From a checkpoint of a small mixture-of-experts model trained on Wikipedia.
Size: width 448, vocabulary 46060.
Experts: 20 experts in each of 14 layers, 2 picks a token.
Training: 570M tokens, 9505 steps.
Below are experts of layer 11 (counted from 0) of a mixture-of-experts language model. Rows are named router (the router's row for the expert), gate (a neuron's input weights, with its number), up (a neuron's input weights, with its number) and show model dimensions 336-447. Each number is 200 + 20 x the weight over its row's rms, rounded and kept within 0 to 999.
Before each expert's rows: "mostly gets" lists some tokens that are sent to it at least half of the time; "gets" lists some tokens that make up at least twice as much of what it gets as of all text. This comes from a sample of Wikipedia text that the model never trained on. Tokens count by the router's weight.

# expert 14
mostly gets: "″N", "===", "====", "°N", "=", "=="
gets: " |", ":", "|", "-", "==", "==="
router,204,182,174,190,177,199,211,220,167,187,209,200,192,225,191,217,159,218,184,191,195,205,204,189,182,193,226,184,175,186,210,220,191,217,196,190,164,199,171,206,200,187,205,235,166,202,205,198,163,199,232,218,194,178,195,203,201,201,223,213,207,220,233,204,180,206,208,187,215,177,173,179,196,215,193,169,196,174,183,180,245,226,201,195,212,217,198,163,192,226,233,214,200,194,206,196,198,195,186,201,173,178,191,231,241,197,175,179,199,197,222,224
gate2,194,196,210,152,200,230,194,199,196,189,215,203,191,180,230,217,190,202,216,237,176,225,198,183,188,190,214,184,229,188,204,217,181,216,245,183,209,227,234,222,194,197,214,187,219,242,223,174,232,162,171,176,211,185,214,158,166,239,194,186,226,241,174,181,163,189,211,182,189,174,198,180,186,199,209,202,205,218,211,170,191,191,146,167,179,235,186,241,196,192,184,168,192,158,189,216,206,226,211,187,192,197,197,192,206,202,182,180,178,226,203,209
up2,223,195,221,211,223,232,204,214,216,186,212,198,197,213,188,180,214,178,196,185,204,194,210,201,209,225,182,220,192,206,170,173,213,188,198,172,181,189,175,208,179,185,201,181,153,215,204,208,216,189,202,208,229,186,158,211,230,188,203,210,188,187,225,237,203,239,210,213,185,181,204,176,213,226,229,240,206,190,209,200,216,202,228,185,174,199,209,195,223,208,229,207,227,182,167,185,156,186,192,219,230,206,194,197,212,156,249,227,208,212,225,165
gate3,188,215,183,195,213,172,177,184,216,221,182,200,202,176,189,200,190,226,230,162,197,208,195,175,205,238,192,177,240,189,183,186,186,192,176,194,195,173,189,231,206,188,177,209,201,228,187,190,216,232,232,224,164,195,207,203,197,192,169,179,210,186,201,200,193,175,193,178,214,209,185,195,233,177,232,178,191,186,231,180,228,204,204,228,227,151,186,190,196,203,237,174,155,202,226,199,168,209,197,217,203,173,204,203,169,211,199,201,202,212,185,213
up3,188,193,176,182,188,169,202,188,219,212,194,204,219,193,175,161,175,200,225,208,176,193,200,172,197,202,179,189,199,180,191,212,185,183,161,188,207,231,206,179,235,238,216,219,173,210,184,198,163,224,180,199,213,195,195,219,197,197,201,178,212,145,194,250,242,177,204,187,196,243,180,210,224,182,209,224,173,200,184,218,220,193,209,182,181,200,219,207,187,211,225,171,227,224,165,205,160,185,224,173,218,189,214,163,191,208,209,202,187,199,216,187
gate4,185,159,190,222,185,206,179,219,172,194,215,201,213,179,216,211,210,212,190,205,172,214,223,193,144,212,236,207,216,190,178,224,214,169,208,208,229,226,211,215,205,164,175,214,164,224,165,222,177,186,235,206,209,217,185,223,189,197,194,207,167,230,214,248,162,198,193,218,186,204,198,190,187,219,216,201,191,216,206,225,241,195,191,222,215,197,216,224,214,243,206,220,238,187,240,186,234,155,195,218,244,214,216,197,232,211,232,180,208,180,187,193
up4,193,173,204,201,186,203,228,215,210,150,205,177,220,201,224,196,171,221,181,195,184,190,190,196,211,201,197,220,205,244,215,191,201,221,200,209,178,229,212,206,163,201,199,215,215,192,226,183,201,220,215,196,213,215,200,234,199,220,259,208,137,205,204,186,234,222,220,183,201,210,194,189,193,203,169,200,195,187,204,207,193,177,214,222,189,224,187,152,224,203,220,209,207,194,183,213,214,210,210,199,200,242,182,242,255,181,209,180,188,225,167,219
gate5,213,184,203,191,203,186,218,202,207,160,200,212,181,242,193,197,229,167,199,236,194,250,206,166,203,177,199,237,205,183,215,245,215,213,188,219,204,198,215,210,169,198,200,175,178,227,202,189,196,204,200,209,214,195,232,196,253,204,199,212,176,216,194,196,190,161,221,174,195,175,216,179,189,195,204,203,203,200,196,212,201,194,192,235,193,172,190,162,200,192,219,172,210,210,207,225,177,156,179,172,196,187,174,181,193,165,211,209,205,207,195,249
up5,196,203,199,192,225,213,198,195,190,220,216,199,209,200,205,241,221,250,186,200,218,188,213,217,203,222,202,164,213,187,168,171,172,189,198,169,187,221,168,184,207,196,204,193,253,177,186,218,185,194,175,213,210,229,173,226,170,200,199,209,202,190,201,194,238,196,162,203,206,216,184,226,241,204,195,211,205,209,204,190,181,206,213,191,191,230,218,249,200,247,219,261,184,186,217,195,221,211,231,221,197,186,212,180,203,216,213,179,208,188,188,193
gate6,221,207,201,187,163,216,203,164,215,194,230,188,220,217,188,191,176,225,207,183,216,184,222,216,157,195,213,234,201,194,178,183,211,166,182,198,222,225,193,188,193,204,199,224,189,196,178,177,200,230,179,180,157,187,224,168,174,181,186,176,193,200,203,165,204,214,235,185,202,208,175,175,172,234,206,143,161,182,206,184,187,212,234,185,201,200,217,182,197,183,209,219,222,214,179,219,210,207,179,202,220,207,178,203,195,189,178,212,175,198,239,201
up6,182,185,222,196,165,180,193,195,227,211,179,207,231,176,208,227,195,172,188,234,160,214,189,192,205,210,229,223,198,186,180,194,227,255,241,213,251,206,203,255,227,231,243,211,217,247,223,215,173,202,219,219,228,231,194,224,247,196,203,202,209,199,202,179,203,202,198,158,177,187,185,203,239,229,206,237,227,194,230,229,224,189,166,168,208,175,214,209,198,197,205,149,169,178,210,178,182,214,205,200,199,212,180,208,201,204,236,217,190,197,190,205
gate7,179,207,143,179,191,175,221,186,171,208,176,199,199,232,187,150,169,190,163,204,210,224,190,167,182,183,201,191,176,222,231,232,186,176,231,206,158,216,185,188,223,195,224,204,221,211,213,210,172,190,168,187,222,179,178,204,223,171,176,200,197,226,194,197,210,219,231,203,181,202,203,225,230,177,216,208,204,200,243,194,185,180,197,218,178,156,183,184,207,196,176,195,187,192,174,211,168,208,195,221,200,193,206,171,209,226,215,163,185,173,193,229
up7,161,194,189,186,205,161,169,191,263,196,203,211,232,202,228,263,171,207,210,184,219,186,203,242,197,156,220,220,232,206,187,206,179,223,205,186,235,179,219,184,188,240,191,184,161,188,208,230,209,194,223,214,188,197,205,222,206,207,179,175,192,170,200,197,211,210,178,213,182,211,210,206,182,233,200,195,186,181,186,235,211,222,209,210,212,191,227,211,191,215,181,178,214,206,167,185,205,198,197,216,220,189,211,196,190,160,224,215,198,200,161,204
gate8,192,195,191,221,188,185,210,236,209,176,197,229,200,175,174,207,161,223,204,233,186,217,215,206,221,216,178,191,181,219,181,201,260,218,226,234,167,190,194,207,183,217,182,204,199,208,182,183,171,205,206,201,222,225,210,214,212,200,179,211,217,207,203,179,200,200,201,208,212,207,200,198,233,243,200,221,192,261,193,217,178,179,194,176,174,229,218,173,258,208,176,195,217,185,243,184,194,174,201,203,195,204,193,216,163,203,210,182,177,258,191,204
up8,209,190,185,155,222,210,196,224,206,197,183,194,210,205,180,192,192,194,174,242,177,221,180,200,189,194,216,169,209,221,212,208,201,189,219,203,202,193,200,212,207,213,200,244,189,215,224,202,228,247,226,216,228,230,208,168,226,147,193,184,225,191,209,178,228,150,211,174,212,200,174,220,188,201,212,205,213,179,195,220,228,208,157,202,228,218,219,166,208,162,195,205,168,228,189,190,200,177,182,201,176,202,198,206,200,237,227,172,205,205,219,192
gate9,218,204,199,221,173,191,227,270,225,205,199,192,203,176,198,228,189,173,202,231,157,216,199,183,226,215,231,201,195,239,206,216,205,207,196,203,228,179,212,202,210,159,214,199,202,194,201,183,204,196,190,203,218,191,203,142,208,197,187,168,226,197,237,235,218,227,184,159,217,197,184,232,204,216,224,221,200,201,198,181,190,218,205,195,191,199,200,185,206,243,181,207,219,150,218,239,210,200,209,192,180,232,165,226,197,176,203,222,211,187,136,199
up9,181,209,189,229,189,206,207,217,216,169,216,214,214,206,182,196,212,203,209,193,213,201,198,188,193,233,193,201,205,255,175,177,214,216,215,191,217,227,176,172,198,230,196,225,194,178,193,199,198,196,209,192,173,204,200,183,189,171,177,184,190,222,222,191,194,212,187,217,209,182,167,208,201,210,237,206,197,227,251,231,184,218,189,191,203,190,199,183,207,200,206,199,240,180,204,226,192,187,221,249,193,213,205,226,193,192,201,230,210,205,138,211
gate10,183,184,191,168,156,221,217,227,194,187,163,193,164,213,173,205,157,212,191,200,198,197,213,225,165,161,205,210,198,230,220,215,221,183,209,192,216,168,191,198,209,226,191,196,239,187,229,226,188,176,186,202,194,191,215,212,216,179,203,195,191,205,210,201,212,210,219,179,174,218,211,166,172,190,191,209,228,201,184,231,212,198,198,188,224,226,202,193,173,202,191,164,165,230,176,187,229,226,206,197,211,213,199,195,222,249,177,186,224,182,215,222
up10,226,181,215,204,191,180,207,172,192,243,182,187,173,206,214,185,219,201,183,221,198,147,205,174,185,170,172,227,219,198,218,193,219,212,206,222,211,206,175,201,190,201,196,191,206,215,178,189,203,179,176,244,224,196,192,186,191,221,197,229,212,178,175,217,210,182,196,156,189,183,190,186,197,197,176,205,174,190,169,199,212,205,202,196,187,203,193,169,196,185,193,183,234,191,198,182,200,196,212,157,240,246,185,190,204,248,250,196,220,205,210,172

# expert 9
mostly gets: "′", "°", " −", " .", " sq", " +"
gets: " ", ".", "–", "0", " (", "00"
router,226,210,148,213,179,189,170,201,195,196,147,195,169,213,204,202,193,243,180,225,209,196,227,187,207,198,208,210,193,204,225,198,219,185,172,192,174,204,208,177,176,205,190,215,178,191,183,179,187,227,227,230,195,222,179,191,193,200,198,195,206,189,226,187,202,199,196,187,190,182,183,211,180,213,182,211,177,233,197,200,211,203,172,203,204,192,213,186,201,188,205,196,192,189,197,191,209,215,220,203,180,194,217,206,219,213,163,216,202,252,183,233
gate2,163,167,176,204,175,178,194,191,203,167,204,218,222,193,226,191,188,187,243,179,235,175,217,211,189,222,185,195,179,211,209,203,197,177,190,170,210,180,197,198,217,229,242,188,213,195,208,188,218,211,223,209,194,214,210,192,166,216,217,161,220,212,189,234,228,198,153,217,205,210,181,159,193,182,202,169,208,209,182,218,186,209,250,187,212,251,212,167,228,210,229,196,194,196,194,176,220,184,184,201,198,203,193,180,208,181,207,230,192,198,194,232
up2,193,180,177,188,164,193,187,219,193,166,211,204,206,198,203,212,184,214,248,199,209,192,216,215,191,205,197,188,195,221,226,197,185,193,201,159,199,174,203,195,190,246,204,195,173,207,173,190,211,192,229,211,199,202,245,181,177,175,202,200,195,203,172,193,193,190,180,189,225,211,168,191,210,201,211,208,220,241,198,217,212,253,232,178,210,216,187,176,180,231,200,184,182,224,171,202,206,187,193,215,199,208,174,170,182,181,190,233,204,178,186,214
gate3,227,226,182,195,170,177,170,188,180,225,218,166,191,207,172,221,183,212,209,210,213,207,183,209,169,197,186,196,205,186,192,219,193,237,175,179,172,191,223,187,191,226,206,193,189,189,199,213,196,197,217,196,204,215,184,187,189,207,156,194,211,198,214,210,221,185,221,205,211,183,228,227,258,210,180,209,230,209,190,189,200,196,240,176,259,183,204,186,218,193,206,212,186,240,193,200,196,208,157,227,167,216,213,242,190,214,208,189,218,194,192,204
up3,217,188,197,179,202,203,176,215,205,247,186,198,187,217,168,161,189,241,201,220,179,221,196,177,192,208,171,204,240,185,201,230,195,218,256,206,205,174,253,206,192,202,227,186,195,186,205,207,215,224,210,172,208,183,216,196,203,227,193,196,218,199,216,184,199,225,158,179,224,174,197,205,204,233,168,201,225,193,195,222,216,175,190,196,201,202,211,225,222,205,202,193,207,168,221,175,207,222,185,187,203,190,211,234,180,228,180,210,184,196,215,185
gate4,198,215,222,216,216,198,212,167,180,226,171,193,208,235,206,241,196,187,199,208,185,193,182,198,210,185,213,171,180,164,232,213,204,144,179,166,167,215,189,180,205,227,167,214,198,222,215,200,204,186,161,222,229,166,207,176,177,212,194,214,202,184,198,170,229,197,200,180,181,206,209,213,193,239,240,183,192,183,200,210,175,191,159,207,207,192,199,209,177,223,189,223,202,212,248,176,182,201,236,217,170,202,182,224,212,217,191,176,193,207,197,188
up4,215,214,200,201,185,188,198,245,253,204,207,200,230,158,190,203,225,235,182,193,189,160,211,192,200,218,209,188,200,200,260,232,184,188,155,193,235,178,202,224,174,182,244,179,193,205,199,229,210,203,204,199,239,178,190,164,222,154,191,192,234,216,175,210,174,206,189,201,188,183,206,210,199,198,183,198,205,220,217,213,260,226,200,186,199,183,183,184,232,211,197,201,197,203,174,218,189,224,178,196,210,214,185,187,208,199,212,202,176,191,229,168
gate5,182,225,161,244,237,222,180,196,189,218,193,185,148,206,191,202,177,216,213,213,225,212,184,177,195,183,170,193,195,196,248,227,204,192,216,212,169,190,164,211,203,205,179,173,195,218,175,180,200,185,182,210,196,220,217,205,210,199,206,214,224,215,209,145,207,179,178,217,213,165,227,223,209,166,213,181,224,223,202,196,193,184,200,204,205,204,206,165,196,198,211,171,241,202,193,201,185,214,224,180,170,179,213,226,193,186,170,220,217,156,221,219
up5,213,193,224,229,195,219,189,159,192,217,185,181,186,200,213,198,200,189,216,215,168,181,232,154,213,156,237,178,207,204,237,211,185,222,203,183,192,205,178,227,204,194,185,172,175,198,220,225,212,240,182,221,214,177,229,194,196,202,182,182,206,169,196,171,204,159,204,207,212,208,214,220,185,164,203,200,195,246,167,194,182,182,209,208,203,187,211,183,210,193,251,139,171,194,231,179,190,179,198,236,167,206,207,193,197,225,174,212,229,211,190,234
gate6,242,228,231,209,193,227,221,192,190,205,168,234,209,197,167,173,178,220,202,190,208,208,190,204,210,193,239,223,135,159,181,179,204,179,218,202,208,199,218,234,223,165,187,167,185,205,174,188,204,209,234,197,197,179,207,194,216,213,193,189,162,171,225,235,260,195,210,179,202,203,196,209,169,197,165,200,210,173,212,177,204,175,186,171,203,199,191,175,176,189,209,180,208,196,197,208,154,190,213,194,185,205,225,198,255,222,214,213,225,190,194,177
up6,196,242,188,205,213,226,215,185,184,196,221,238,178,214,205,204,203,207,177,184,207,226,194,195,209,199,211,200,218,186,216,191,222,200,232,208,202,176,153,203,201,208,215,155,188,193,204,152,198,216,194,204,198,205,196,213,236,190,203,178,166,227,160,235,205,163,208,231,249,161,189,179,197,192,207,160,177,201,253,187,198,199,191,205,202,175,210,224,207,197,201,182,219,191,180,212,174,207,207,168,202,203,229,225,212,193,184,195,192,228,200,173
gate7,185,188,212,204,197,181,214,192,223,181,181,189,176,198,175,177,186,182,199,207,168,191,202,193,192,188,223,205,184,183,210,201,187,242,178,174,201,222,195,201,177,227,164,190,173,201,204,190,190,214,232,246,179,172,225,192,231,184,204,227,206,204,234,199,216,198,195,226,213,210,213,209,206,201,181,200,181,246,203,197,192,204,199,202,214,236,209,194,223,166,194,182,220,175,186,267,214,186,215,212,170,206,192,198,243,212,171,203,171,234,173,202
up7,173,195,192,202,179,223,176,194,202,195,227,184,191,230,210,203,195,230,200,188,200,212,217,186,240,228,182,189,221,207,196,181,191,219,193,216,199,180,220,211,193,197,225,189,232,218,233,205,202,208,213,193,209,180,190,196,195,200,160,223,227,173,178,189,168,179,211,180,208,179,195,178,198,208,234,173,233,197,209,182,232,203,205,182,229,173,217,183,190,195,199,214,234,190,165,192,211,177,185,225,202,211,193,207,183,188,217,218,204,197,167,192
gate8,193,215,167,189,176,227,208,170,238,156,176,199,170,189,204,205,170,168,190,240,235,201,174,208,221,203,200,218,170,200,227,203,170,214,213,258,167,206,199,222,200,212,195,214,187,182,243,184,166,179,205,169,224,213,194,235,184,194,192,198,210,201,187,194,204,203,208,198,237,185,227,209,224,187,210,188,191,182,187,214,225,212,189,226,191,186,196,209,206,189,161,177,174,189,211,225,196,182,226,209,198,177,185,211,196,225,184,202,193,178,170,207
up8,175,195,205,203,182,226,177,172,192,212,233,241,225,191,170,198,232,195,198,200,199,192,209,203,175,173,173,187,213,217,217,242,202,212,180,198,163,185,205,202,230,180,240,194,190,161,212,207,200,159,208,208,155,198,185,208,214,213,221,208,206,201,174,205,212,218,216,175,169,212,235,211,203,223,232,203,217,194,209,180,187,215,187,198,204,224,209,192,193,191,187,185,216,200,220,201,182,208,163,197,205,186,187,184,212,230,219,197,220,212,208,225
gate9,184,211,227,212,209,186,188,207,191,184,209,228,200,184,183,218,214,205,222,167,205,234,247,191,204,207,202,197,203,194,223,198,218,234,211,218,208,188,192,198,213,195,192,198,211,219,189,197,227,229,175,235,227,210,181,212,200,181,209,196,179,181,229,222,231,239,202,199,205,221,227,201,223,187,214,208,194,221,217,156,197,215,148,251,224,191,164,191,189,210,209,195,206,222,191,258,179,225,200,205,218,196,182,204,217,196,227,221,171,173,206,225
up9,239,216,160,189,183,207,156,199,202,210,188,196,231,203,227,191,193,227,163,202,213,204,181,214,230,178,170,181,196,189,185,210,195,192,159,185,190,195,207,208,197,226,221,205,215,180,203,197,197,200,219,175,186,202,215,180,214,207,172,197,202,211,209,177,187,194,224,222,183,210,201,221,196,224,186,194,209,165,163,233,228,161,222,135,228,208,238,213,180,210,189,200,197,198,214,159,205,188,201,196,202,204,203,198,171,216,185,217,207,198,194,197
gate10,210,226,204,183,192,167,174,199,241,203,222,207,175,196,194,159,202,183,179,189,197,187,195,206,209,208,213,221,218,222,208,171,208,236,207,188,190,219,187,188,193,164,228,222,200,203,185,197,195,220,206,187,196,195,162,178,235,202,215,237,211,208,186,207,218,170,202,144,180,193,172,207,168,234,204,213,242,213,232,221,202,191,229,235,250,186,187,158,188,186,188,211,219,214,179,197,199,182,168,225,187,218,222,223,196,219,235,157,194,243,187,226
up10,211,186,256,219,219,194,227,188,203,216,207,203,210,182,241,194,204,239,184,179,226,227,179,213,152,192,217,216,177,231,212,191,185,255,207,206,203,202,166,191,218,176,191,243,202,194,220,229,225,207,224,229,186,185,176,237,212,195,198,208,193,180,203,193,190,199,211,202,231,149,201,212,206,207,166,172,250,193,198,194,196,191,218,200,220,188,192,177,160,221,223,188,193,202,222,177,208,213,197,194,197,250,218,145,222,170,202,188,211,173,186,165

# expert 16
mostly gets: ".\n\n", ".\n", " |\n", "\n", " ==\n", "==\n"
gets: ".", "\n", ".\n\n", "-", " |\n", " |"
router,200,202,206,220,171,210,225,201,176,216,189,230,199,210,190,191,167,231,172,199,194,170,227,183,202,199,196,191,178,156,213,208,191,208,206,157,211,215,208,193,174,201,191,228,176,175,190,206,217,176,210,238,228,185,195,202,220,181,221,208,205,225,224,218,213,199,200,218,207,188,226,209,208,209,200,199,195,187,200,222,210,236,219,193,171,208,212,210,191,237,188,224,209,191,205,212,216,186,220,199,193,167,201,195,208,184,215,172,174,207,214,200
gate2,232,219,203,196,242,199,199,216,178,200,198,204,230,201,214,220,169,176,212,219,213,185,176,178,188,203,217,180,203,162,191,184,202,174,197,228,209,187,219,193,197,231,181,199,182,203,210,240,160,208,224,224,189,203,152,206,178,197,194,171,215,174,198,236,207,189,206,205,229,217,206,212,220,191,188,218,220,240,213,219,210,229,216,194,193,198,213,209,207,178,194,174,257,195,194,209,200,164,186,212,174,158,193,177,175,234,199,189,182,254,185,199
up2,197,215,194,205,179,175,178,195,206,208,211,227,238,192,213,229,195,171,207,176,198,180,213,216,202,153,197,179,205,231,234,180,195,226,190,199,220,235,211,180,210,177,217,191,237,185,221,185,233,192,164,200,168,156,186,249,197,190,198,212,189,210,206,203,225,192,189,167,178,203,211,170,177,187,203,183,192,195,203,159,214,180,193,207,231,228,207,184,221,164,191,210,205,181,212,209,230,181,218,200,188,203,181,208,206,219,192,218,205,187,204,176
gate3,192,226,207,226,213,202,223,219,198,182,198,214,192,196,183,202,210,201,165,225,233,254,187,200,215,200,247,187,169,153,200,207,211,159,179,193,239,210,181,208,216,205,186,205,222,208,224,195,223,225,228,185,171,204,164,194,205,142,182,227,213,194,241,174,187,220,192,192,195,169,197,198,194,221,223,232,198,216,179,199,203,208,220,218,168,198,219,222,247,214,212,216,207,208,226,170,222,189,174,199,201,184,221,182,195,193,177,188,189,221,192,228
up3,186,174,200,217,186,231,173,228,214,202,176,179,192,194,188,208,186,220,214,209,203,230,217,194,203,210,188,185,239,161,209,179,195,182,183,218,210,231,180,199,224,233,211,183,232,195,208,189,195,187,192,179,201,193,178,192,204,178,183,242,159,193,217,194,185,222,185,213,193,201,224,202,174,223,218,192,180,190,183,203,194,224,234,220,201,188,172,225,205,208,214,194,206,194,204,180,210,161,189,170,185,217,213,196,196,191,222,188,194,205,210,213
gate4,169,179,234,197,204,215,156,225,212,201,182,221,190,230,192,190,212,184,233,197,220,179,202,210,215,217,200,233,176,205,179,234,201,208,192,197,187,210,192,215,191,189,196,204,223,144,184,221,177,184,204,206,203,224,236,184,195,174,202,191,180,201,192,215,203,199,207,197,220,194,220,160,216,210,189,196,212,176,223,200,224,244,218,156,219,179,211,161,236,205,203,218,195,186,209,222,213,188,148,178,166,214,221,214,206,226,223,170,184,189,178,204
up4,197,221,223,202,217,238,204,223,199,230,167,197,200,235,204,172,181,217,232,223,199,205,190,199,202,190,181,192,229,203,188,194,169,194,190,209,199,200,211,226,236,165,170,206,209,181,184,206,232,197,213,196,192,219,205,193,205,203,226,203,185,195,187,191,221,199,221,172,191,210,198,189,207,193,184,213,178,201,192,177,218,202,178,151,186,183,191,209,211,192,211,212,197,207,198,206,195,184,223,168,174,219,219,219,207,165,198,216,196,211,187,200
gate5,187,181,209,213,197,214,219,220,177,170,196,202,188,208,196,209,190,186,206,188,184,201,186,181,218,192,156,184,235,190,206,197,218,203,199,172,210,224,183,193,203,215,201,196,218,175,225,196,186,188,165,243,192,221,210,154,221,179,175,170,227,197,219,206,187,231,183,154,177,182,225,201,220,250,204,173,209,195,206,201,207,241,249,194,194,179,231,231,213,204,208,176,221,180,215,198,239,231,182,189,197,205,170,201,198,213,202,195,205,204,218,200
up5,199,209,158,179,237,200,180,200,211,169,193,179,224,192,245,235,180,194,167,220,211,243,197,212,177,181,195,213,200,212,200,204,159,218,204,203,179,218,198,186,169,182,207,228,198,227,223,215,203,222,192,208,198,168,210,221,210,226,169,218,187,182,226,180,196,161,206,198,204,229,207,241,216,193,176,194,199,187,200,198,202,168,190,173,195,213,193,178,215,159,200,209,183,227,173,213,187,194,181,215,194,193,180,185,198,194,222,213,209,203,194,181
gate6,189,200,167,185,185,202,195,167,223,199,191,224,206,197,191,182,201,209,204,203,197,181,205,222,175,215,143,193,201,178,251,202,201,219,244,203,198,175,201,176,248,185,206,206,195,154,164,198,208,199,163,208,202,215,195,199,182,191,197,173,234,208,197,217,213,211,188,217,220,164,180,233,210,174,160,209,210,170,164,134,210,209,208,205,183,195,164,190,225,188,218,186,203,171,208,203,210,170,205,178,214,192,168,156,189,174,237,164,219,163,230,204
up6,218,211,221,202,167,214,230,221,157,209,220,152,224,183,164,186,180,197,197,225,206,206,184,176,224,196,207,185,191,189,187,204,193,203,209,219,185,227,174,159,175,227,203,161,160,200,190,209,169,234,194,204,190,173,222,235,199,189,200,204,218,162,190,211,175,193,225,211,195,206,201,195,174,176,195,183,222,193,237,219,214,169,204,176,224,237,244,205,194,187,182,200,229,255,199,181,190,179,198,185,187,197,232,187,222,174,165,226,181,183,218,184
gate7,187,189,187,196,185,226,206,219,172,176,238,176,198,213,218,219,211,178,206,195,177,187,208,200,197,212,209,175,154,190,200,168,167,168,208,195,164,180,159,189,206,214,189,203,178,172,204,187,211,168,223,181,176,182,242,188,212,221,172,219,166,192,248,197,215,174,164,176,207,195,183,194,198,211,200,163,216,200,223,186,226,208,241,230,183,203,205,201,222,222,224,189,175,198,216,180,211,215,219,220,219,216,177,185,203,236,178,178,186,209,205,213
up7,215,199,250,194,211,179,219,205,208,214,158,227,215,192,202,180,211,210,214,199,219,155,172,194,227,214,234,189,221,220,229,234,176,220,206,208,233,185,228,179,206,210,182,185,217,205,203,203,209,204,195,219,216,174,189,181,190,168,226,141,236,205,204,213,206,221,208,216,190,219,196,211,200,182,179,210,220,178,203,210,206,200,163,178,161,217,196,233,211,185,206,207,232,191,185,181,197,171,169,202,187,193,213,210,183,170,219,192,181,178,214,188
gate8,200,236,197,243,170,223,196,178,173,185,186,195,183,215,186,204,192,184,194,214,177,196,184,233,187,232,211,196,180,236,188,209,169,207,186,181,204,201,192,188,220,169,180,198,200,179,203,183,251,202,218,238,173,214,226,189,196,190,235,202,176,217,172,174,215,208,167,230,189,175,198,175,217,196,166,227,193,205,200,193,195,221,202,214,209,231,225,209,204,192,193,227,209,215,169,214,208,195,184,186,193,205,185,218,214,184,191,174,178,191,174,223
up8,250,198,183,208,192,192,247,196,215,224,236,229,212,208,197,208,199,200,219,170,211,192,195,195,200,189,185,216,174,212,197,231,214,220,230,189,209,199,201,185,189,162,202,207,194,196,164,212,190,221,205,173,181,184,209,205,222,184,200,197,226,208,186,181,214,224,174,190,207,183,216,181,218,198,199,163,219,240,174,194,225,184,216,215,187,181,216,195,185,197,217,199,190,195,191,192,217,211,210,239,171,220,201,193,189,193,197,212,178,193,238,185
gate9,205,188,211,179,179,189,191,215,244,194,200,206,168,205,222,186,195,229,212,175,224,208,175,185,223,219,179,181,185,220,211,207,210,209,213,203,219,232,215,195,212,189,228,202,200,187,195,210,191,216,191,215,189,188,226,138,181,173,208,206,191,194,224,191,216,213,189,210,177,223,226,219,177,199,211,208,215,186,211,202,179,227,186,194,205,224,187,187,187,238,204,201,224,208,158,231,193,203,167,200,226,204,167,201,176,176,221,183,182,165,168,159
up9,183,204,191,226,172,195,202,232,218,178,180,166,189,225,170,200,190,159,230,178,213,202,196,155,227,208,256,154,188,204,209,170,215,184,169,182,211,236,192,217,236,205,197,202,201,203,195,222,208,216,145,221,188,159,191,184,196,225,210,205,217,203,202,196,207,200,183,193,194,211,205,227,163,195,200,208,226,195,176,234,200,202,211,195,240,183,196,183,232,186,184,208,189,181,182,183,176,211,167,206,209,232,216,233,177,224,169,194,218,190,195,184
gate10,221,239,180,202,207,193,221,207,137,190,203,228,188,204,230,201,223,196,236,216,226,190,199,199,194,227,221,208,206,191,207,161,225,148,198,152,174,194,220,222,203,215,240,174,222,188,176,199,209,189,162,217,202,251,173,197,227,218,210,220,216,179,208,211,174,158,202,201,248,207,204,197,198,192,208,191,190,211,209,229,183,211,200,192,184,210,171,253,214,187,230,191,184,185,195,214,204,196,212,193,191,168,193,183,199,209,191,172,194,158,201,191
up10,219,232,202,194,231,182,191,180,178,207,205,203,190,158,222,217,195,219,196,191,185,189,234,206,201,186,214,228,234,188,196,182,203,196,184,188,177,220,214,185,188,190,168,170,198,197,165,188,196,158,191,191,185,230,191,192,196,176,190,221,183,193,203,209,185,151,249,232,215,197,209,178,208,190,206,204,196,206,179,214,217,197,162,186,188,227,183,238,194,225,219,190,189,188,189,195,218,165,175,213,223,191,188,185,192,217,197,224,205,210,227,211